From a checkpoint of a small mixture-of-experts model trained on Wikipedia.
Size: 9 layers, width 192, vocabulary 32000, 33.3M parameters.
Experts: 3 picks a token, a softmax router.
Training: a variant of SOAP for the experts, 619M tokens, 4725 steps.
Below are experts of layer 4 (counted from 0) of a mixture-of-experts language model. Rows are named router (the router's row for the expert), gate (a neuron's input weights, with its number), up (a neuron's input weights, with its number) and show model dimensions 0-191. Each number is 500 + 50 x the weight over its row's rms, rounded and kept within 0 to 999. Numbers have three digits each.
After each expert's rows: "mostly gets" lists some tokens that are sent to it at least half of the time. This comes from a sample of Wikipedia text that the model never trained on.

# expert 52
router:486424525477506617559535503551512565443517479516510553520508436540544554480360515519499396480509567451408409587540496520423524510549465445572448487580487493581530439480530500486484547458519525522544442500495530508495536531501591373511517556397465509524571558538465546507397448502457469448593514465570578516405420423536476515501527508600498548414485536495441407593550514544476535442555574458494465547433520437523448474493480536580549548443470497511465542547462572494523549561429523515555538513570504559517439427554564512555435485523534435602512451577498501533486572485445518494
gate8:481523577566511493591468600558526518564516561558528442479450543476482490562446490481520465479429489572479532560516542435525507491577513482494581468482473436580579523480428507429516500422459542550505407443519558473439546569430531545488454470446529470548526418563609478493427478496460495426504511496551425416412431420512477523557582503531534520442508551462442490552557502466524436521600519533508492459493585606498468430423526469517545504361516466480505540552490517557571506498450458504499492506509553554521480625613471542455556469532511568494491520513443413472511602531551455638
up8:491459492491400507510486565482591499470547442531492473469493580511509499524599492552603499594585544488527457520451566513514550476513558443556526518528437477446652498558501589416505516524436490542442526524452504633374532447486536481489370478476428560508526533555551533471433520418510566462561455495399457492431456461504496483431528554544511507584462475458606518488468461585558611466504493589483485573557457529531530529482490546530511538523547499521492533496548525591482540492549488554505550507573403503605461466478418474564579460581517492538546485443465572537473521533531468440
mostly gets: " announced", " reported", " appeared", " According", " stated", " decided"

# expert 26
router:485444482485583528507487539510527636434512429520467522570429504541541528532427521491501442471482507552478473516576565455465581488563446436593420534585455416534603381498522450495455484485504510512482400424478545458485573566375539458464543573504458465486509550543464510506438467536448471515516517460533545469481437476536472573470532556516532609424470550481437440582499531576462468414584532509564493534434571442479479519526517483591562495470497567566550519470453521440467605554454544574543510477542502501496396466535498414561447483498555424505530493568489438472480612494423546506
gate2:477458442558548509525446563634467472501576435562412479483480432547467518476522400446580548543527562570506627556510490389523566515474510597586511457504472407482436479517550448522482535498616538555521459520441481635449474569509483536510579478488449516434501515486507525518497443485519540529534529478511500438561489505463418447507458606539498521519581542467495494491516464586547494433487522542523542451461583543522572541549358517571541514450482530543463573520535488564498526552515515484500558493532531538480473456446493436446505522515407439578446454471410577530389508453534480404
up2:532490455514501539430602514520507433495452560523400505528465578508464549467534435438430556490542609619412560509498569427579486488468533590540452546495512476515479505550527548462624439539502544520387526525521429484479570527477573627533522595458428488513441486541513499484474484431443472488491498541494442414470522554484445394459462535522457502525424460533557429518466543514519568571518569517521553494516544514587515528600464463476433522558539561593392568474469516429504519569493464556429517490494550530572536552517486400520507488513552507477436466498457583553492540454596557516
mostly gets: " due", " After", " During", "After", "During", " cut"

# expert 40
router:524430509482496612546519517461530528462506447496463547536437498578605538494455476532495400497504455443467471492534539532470650433584406401518457498554448505497572442514563441527449549531496610508542465485518562448527573505470490478537423529497509491491526586509434570495452521501464472484549479401482531538397454502572446495486507589535557566466473548519453434512495563563512539401565526364500499570490535458505502576516481506614558508471487507572529574535451580474438523464403515497558471483553471531505404418489591421558447461500503438561546424559517452545475553516508446497
gate9:512442408533528536457407564425462477424532455448439605518570466491601536481463606593465433503472523520585460526486530478450467546494554473459467526553472511469564436548663417373466508459594510520514502505577569540526493429436522507535487507569475455579511534517513540506501501521526485495535459513430488591477498382497544553569470557494546516429489537510517381508501452572622557494561568509424571520586455525437475526468478506530532522568510506499482477475468551397504561527551609563457516471488483501497511569433562524548527458505493485524439494484563454574544521565499555548
up9:384407504521524475469530566454511460549481548415544438456488466509531522463359556506541478451423543548455506486531445593452538480506450560449502391441503516488512453474546478522541520578502568531438359469418554560505494535546493467429550456566536574387562497543514458531441558524507508459507412492511551584433471550500469536555513544441467512461517478457476450423494585516495447487491452531507441581415543565556512507439604491476401393410474539493570455537526486473465459542477491487520522515471454489481480458531532466470447450549509516456534571581483421519371498598524501583
mostly gets: " Washington", " Tel", "Mu", " Gro", "La", " Cemetery"

# expert 19
router:458482503509543566561496488476587514497532488522443512512465447543515559462482475544455419486527444489440487552501514475404649459635480447593482471575457447553522430497568460509441487518497549477469468471478534441464524536493536412422488555511461456533503519526414573463496432530447437469531472448516553500488401458526524533516510530556515586411458482441380427566479543569521531460639518485497447574461502490484452524576623486594499490522558567543549521510421493489500557506465487480571490492587516583560396484534545455488418469468558442519559494536504474529481600614425496538
gate3:611503481464455538444412544432477459431513523520480564523519442569523509528428438483468402601500463523490560458424491615504518470355458448532495542512447484461502511497530499608489417422500570545512480449462588465474505494483439365413476504484553477598529529471402578527447568455462462481427469483495439499541520540486489488526518535469574529506369444419429482430471486487464471460480502527479546514529540460508544474486474538512487459540508493512490553501390547519580557517446516487425457440607466408503425465543510437510517502526393407493510435468550454595433484468451519548
up3:506554428468488463518595550568478462610487546470608486538491545486448481517553505505467456513513456534451575566497480529438497541511487521404548459585555534476471435598474526557512465448447472490470487576456458500536481565469509467411509464478383468583474513566557422542626490500568632491506529417503485524485432545463485468547435532510512460478504456422426527462519541488505508519566473535504501396414541474432399479444498476463474529402510480607512435508448527458477475581623524564470586498514533476532462428467460480469467472524600502534412405521381423494503443514497478523
mostly gets: "It", "Although", " maximum", "He", "​", "As"

# expert 20
router:467446497529532576455421506541517558442488466536477566515490469518539563505442474551475463519483458518458449472534524486399567420566459414536463465620421450563556441484476500508444524506456539498505464437501565457468630530428617413504457594446472434480497587469399548523490448524455415434565555504545525440476406509587542534484544540538512565424478490476449464567482553576472551468617541487582479590456549396444448571513550574563522485538456518564515552556459538488521549556476459493522491478577481520548414492515573484527414447459464492531485510517497426534484522570496485575
gate13:448468589429511541562515536516526506576521497537449565534411528479524560588439565574478465579521545530474525568462392439442468557576481504502511454548496502447587496452507529424439505416465525486536495473589416491529582533436544468515539506495625442507508556593508479474444572497446504425473481478555456529417526460511451460504524517454540456485545468483490463429482546532432547512571629513515402538507534406491435505477641609530493499490601518605467520557505418517497569513567593570450446534465523526469596439495550481519520469516463431527513470517588464528501501526543551477
up13:574525455517495603445474455480497555487520495607439506545490522536502547438537537475472536422502626426515538478320574483452407474419469546535428507529488504500516509483559439626442542566506558441543557414492432490534508450551486525457363495549461581537476520587451520521492543525603388566499496506475447410442496526489557526480525566546561527550445470542570546493542493493467560531479432485595495497526465430533481426561532525516522415465518503474513515573432482501557583433538473411526492528506505416480572543530529420514528504562518509505506495556403456476509478568517539476
mostly gets: "See", " received", "This", " became", " JPL", " suffered"

# expert 17
router:497429502496522566538466483504512567473494500505457543475519441556589538541433505567517424465491522457460488539556544475425523482576426436561456510583425471538553447487514510487371525552485538501507461541518498484503562543476554410464429602529470442519538559586406570488451444531432405480559527429473565510431426470572513557518524529527528555399463523442403410618531537581458526427574533429559426503489585485456526499531510514594543523494546531545538506512495582478466537577488507472551519449548452506551425454525576477553475408505501431568574489601571452547522539483441478518
gate0:469478492511580467500394457518378448532450472578532546473533483555563496510572477555385475436426622549485484475591447449435535507498444447503539489426513316530554493601470512544374594586453485571481487542421414497524495610518393450524433493510459516531421480512490522500457418545479518459551526441505474463402495436495509555434457474515476515515493487480431543436462407509562466502455478488575420491492529464509479409494530548568458545451536541506481549488417568475516514523516472526499439571448532469564568518497506499492500478452498490506441484544568472551520517479573437453
up0:513515566456507505549474654563443478447411465495540504531448481436427508546507510490459517483491515528544546542410473565500490466593510484486425595529421468502462475477477595471472558564584530554517536499496452497566550517525435491605525482493531466594452494524510523495443517581471503533500485452515573478505474517460548466386434468520446496501508439586458473558558598485493480517471588498472511476550446538435520436437474515474455485490437538477426427517499594493480464508481576381621427643443496542419543496421472509538637549513466529526380432510441484481510480418504498540
mostly gets: " would", " did", " could", "|---|---|", " may", "|---|---|---|"

# expert 1
router:506446571503536622551522471515546592465536424597471495530442464521494559451438484484526490493481493491434474536497580463423552493595482450567421487582498493569529410394522472523393542471495543501500482451501567482494517548499549449473483522497542510531517545527400621521431423551501513445578544432488558520511453530541486571575601595551553547438489505503415463579521504560473542489549597406520406573465532461453485551543545530569519494493510518540513519481484522464482554580424516508582548426550448536539424481514557476484472414506431438505528450561551441557523588540415451489
gate3:563525517479480560515501492584502649510524463538452490576564514506460529455491470499501451484581497498474491565447423350551468441484471511502390461513537484504476454439563597477463482547464479532549486554517530565463619491491480528483391532521467507446508529499471563469527465479486579463526493549469571525485526462518476460498587552568500453438547367450506495647421490461482472522519435462443513501409511486526512511418534463536491466381497596426523473528510499582452492609465604430508548462557448503469431599485530453467526456548584507556444463444498485507476460482389453452
up3:484495534515472504558511561530506458488554519580494509551380419500550495436490571525461476489614485411423420497568490477588521454481477545552575544522500518552542484501487486481531486521437510469432574511417475551468468531502519453496372456501465621567483500639488399520516572559540442340548471469378520517502571399422493413508534508525557466433538537430503509544560392626473492565560566461499415430454542491401484476491466509511439464358458481499468487498482422505525480498471465497565485503495499462445446532476517519514506523507543490528489539477485469505549493562495523463
mostly gets: " back", " large", " short", " full", " across", " down"

# expert 47
router:516388507536527577476486562506560560491477478520495574519482466573542599471455473549506447525448506536432450574497546538437587489538456435533499504549450503585526408458503481501414599512514511507517424477522494446424600592471541490526441545506438403487547548553478559513501469561419506469545497473497544511472416517526423482509539548558525585451516532465468464534544573542494490418507581412553530505356598481522513515508485550577580530492485538562450545529448585503536611538459542519495497467571437542521404512531515494549451382503457435511492503605499503599479571489402462473
gate1:371436451546571545463470547488458510579470523491498459475434516519500467395504503485506474574474458572487411485497557600495535628471475482500443485554397495492396386410503525510448427493553567557508538398443489480474479587496632536541512455529499571547442531517470590474496513420462575474465501514441544582443480486442462495550524547424556523549498518415428433491572532522519580449509485519511525530539613435482468480544504509515460549469499557487484535446499542503563396517524421509467531505500535444563423448549494593546540511524477486507500525589529446458559493529455470371
up1:456501449502382519504575557479517450526511479494559474530516363458600406583435453575451524539496474541443500488551460503455495457546500462571486476545551474448451535419510410610487475547549521492502489430485557408457439455516405459506578532459404428600531518522548429506545478423567458523627510493575500524427498429534484432501507537427503507464528520410505501473544505460442519471509454469534428527507419426443530512502574478475521470500529521591467532473557509453452474453496512584499347487435539502540566510586525530486552427491450488410575562538560434456492490471450524474
mostly gets: " local", " Born", " German", " children", " own", " born"

# expert 6
router:500412540486568520480475526468520486462523483540432575558529506605518600493410419481555379498495505466463464536465559481473517425523461471586460489592477447576575414463517572432433591482464506540494413476488475429531620503455501473459523487470449425469542605531423512547490464545458474505570496425569556484380417487576576550490530492568508578445447577515428460575515580539499534432564503476595492508448502425483427518491507533595462482511478538602505581538443529414473504543471476443545473531533517488505497517505526426544417479457524459538507453540458509533450546552423481512
gate0:543460461524481534524580444505409571420544501480495530518497612503527537477493465518455505417449456437530476428493534464515501467462481388580490496569509468511550471389490451528460428457548502495502400536351516521438568528505549542502538495424490562481493490564491525466525490534446488461551522471575506418498481542533395590529549498622444508467472484437472408563567527494493581468479516435565418539471449558579478437531465448530492466517481473480495472547489576459444541457456469537557443473478491493402486517512563432500373480599384441533549444477458610482525531532427538593
up0:500545561527552512571408573553491555370525435524420472422451401601549539510474468554543578441422504523482522532468562436551528495490585532554407463425504539434553500490499554530469504611540510437426540484541562492416572530444530493545407465449382434578471506528489522430497521546482422557455482574395517466510505396473492508470525505445490493447580484562558515488478564571481463490541597484555442531485490473458486563532537609557485517594431601550497570488481500508526446477525433484595551465509522518466453448487542481508521463498541523484466553540496508529491532587575458538
mostly gets: "is", " Award", " Tom", " Jordan", " Matt", " Rob"

# expert 24
router:531423489510535553526497492524547557477536456517430540511516489515488601476464462507513410462465557483509495575506561497445532444598451411561452522554415489507601376412561486493451557564447582502456394412544505509488578567491529477456464551458443477513473577502420516426425460480429498454534498450514578455435420476575474471545573556529521572419529440476405503582531482520495565451523560481536506522431538449470487517474491556595579496520451502627541527462461547465456621486459533522539480482530414506506425467569569457542453456422523448504527461579495504554484516537414462511
gate4:570501505453545495454615589520498426440529498611537493502476541564493518550495442513530461528580502553465487547505469506600490439476483434499495482532501539512447485518508546518441410455543577428553533326505535494453541532560548498445524528374535467471513473496502439434476371379529444531515472507503499546562533503507422506574538492578434537532409455505451563546585482495506494513437555475472561466403496464535477558563509425500494446514428506486520612536501479544497487530569491558451555459554485555501471486462544433522458529493546501412528580671532537569557431466536518520
up4:485517542411537486558557434445471509534528531494489477554472540496509486578521508555452483374516459470490567436617606387402496433443498473483427654542520509504441464422425574565535314573511545514487515420506506478601526462474510568521517428525544540534386478428471483615528420456605449525478461481467533554493483446533457526439544433594429521523495499481475485510454572498559544482522492533515503510556619511513482531533501523503498578443489528417545510521441507583520507460449617567560495542521506541511517471484513455462485501492509504433526518533492496513504489526533497432
mostly gets: " two", " among", " three", " several", " many", " others"

# expert 15
router:486440490500573527508506521527532591430528436585399535503473431533488534504446567515507450494445495470440478546529494477471545497548451426565524509551424473554565395483504532494416513515436514520476396445498541435494611561502560421455453584465511422466563585496428582475493477510429484439510518469531557474422464548548525569450493612549553565419424549472438465572503530523459525447607614410576476503431520481499458525534490521606509549495467540537478550537457565527531514488421507508534466431615459560536454450480561491530454458474422463553533446529466486555488596561505506561
gate1:508455504505486474497549411498553507452490553524436452466460491512560449437470553543537359572414484527441480550436498519626536512482467487487471475504481448525537477461551467494532458520542455485560460511519536473434485561508523462466480542534465428516538428481443443481543582430428544577464508490510494472498497464510578570579479471419596566414472547403464504495499404361486456435514565502539529467530461553572507475414534561493516560455565538507525533450489617523483514473496454355527391512593518604506501519468508518510516518482553429574541601596553452552392501504511513573
up1:441455494529585528422450519537494555450526508485569581580463465511578434464448519593447529534480538499503423477472576541509528427427531451463382535483444528480529479542509535507473596503600488511511559562374424477541475538499537512549408520548452661586470451460508525561467501527516404583599586513467493553490519563547532562587499469508432506488427532549453544543472592517480521465597472537486522467466483529593489474452468469529472485488472507525565477430428552519514484591450587508411440511521457500496421501477479526484502551399547563399498571562499529502555518467497442486
mostly gets: "See", "Scientific", "Background", " Sheet", " Loss", " Arthropod"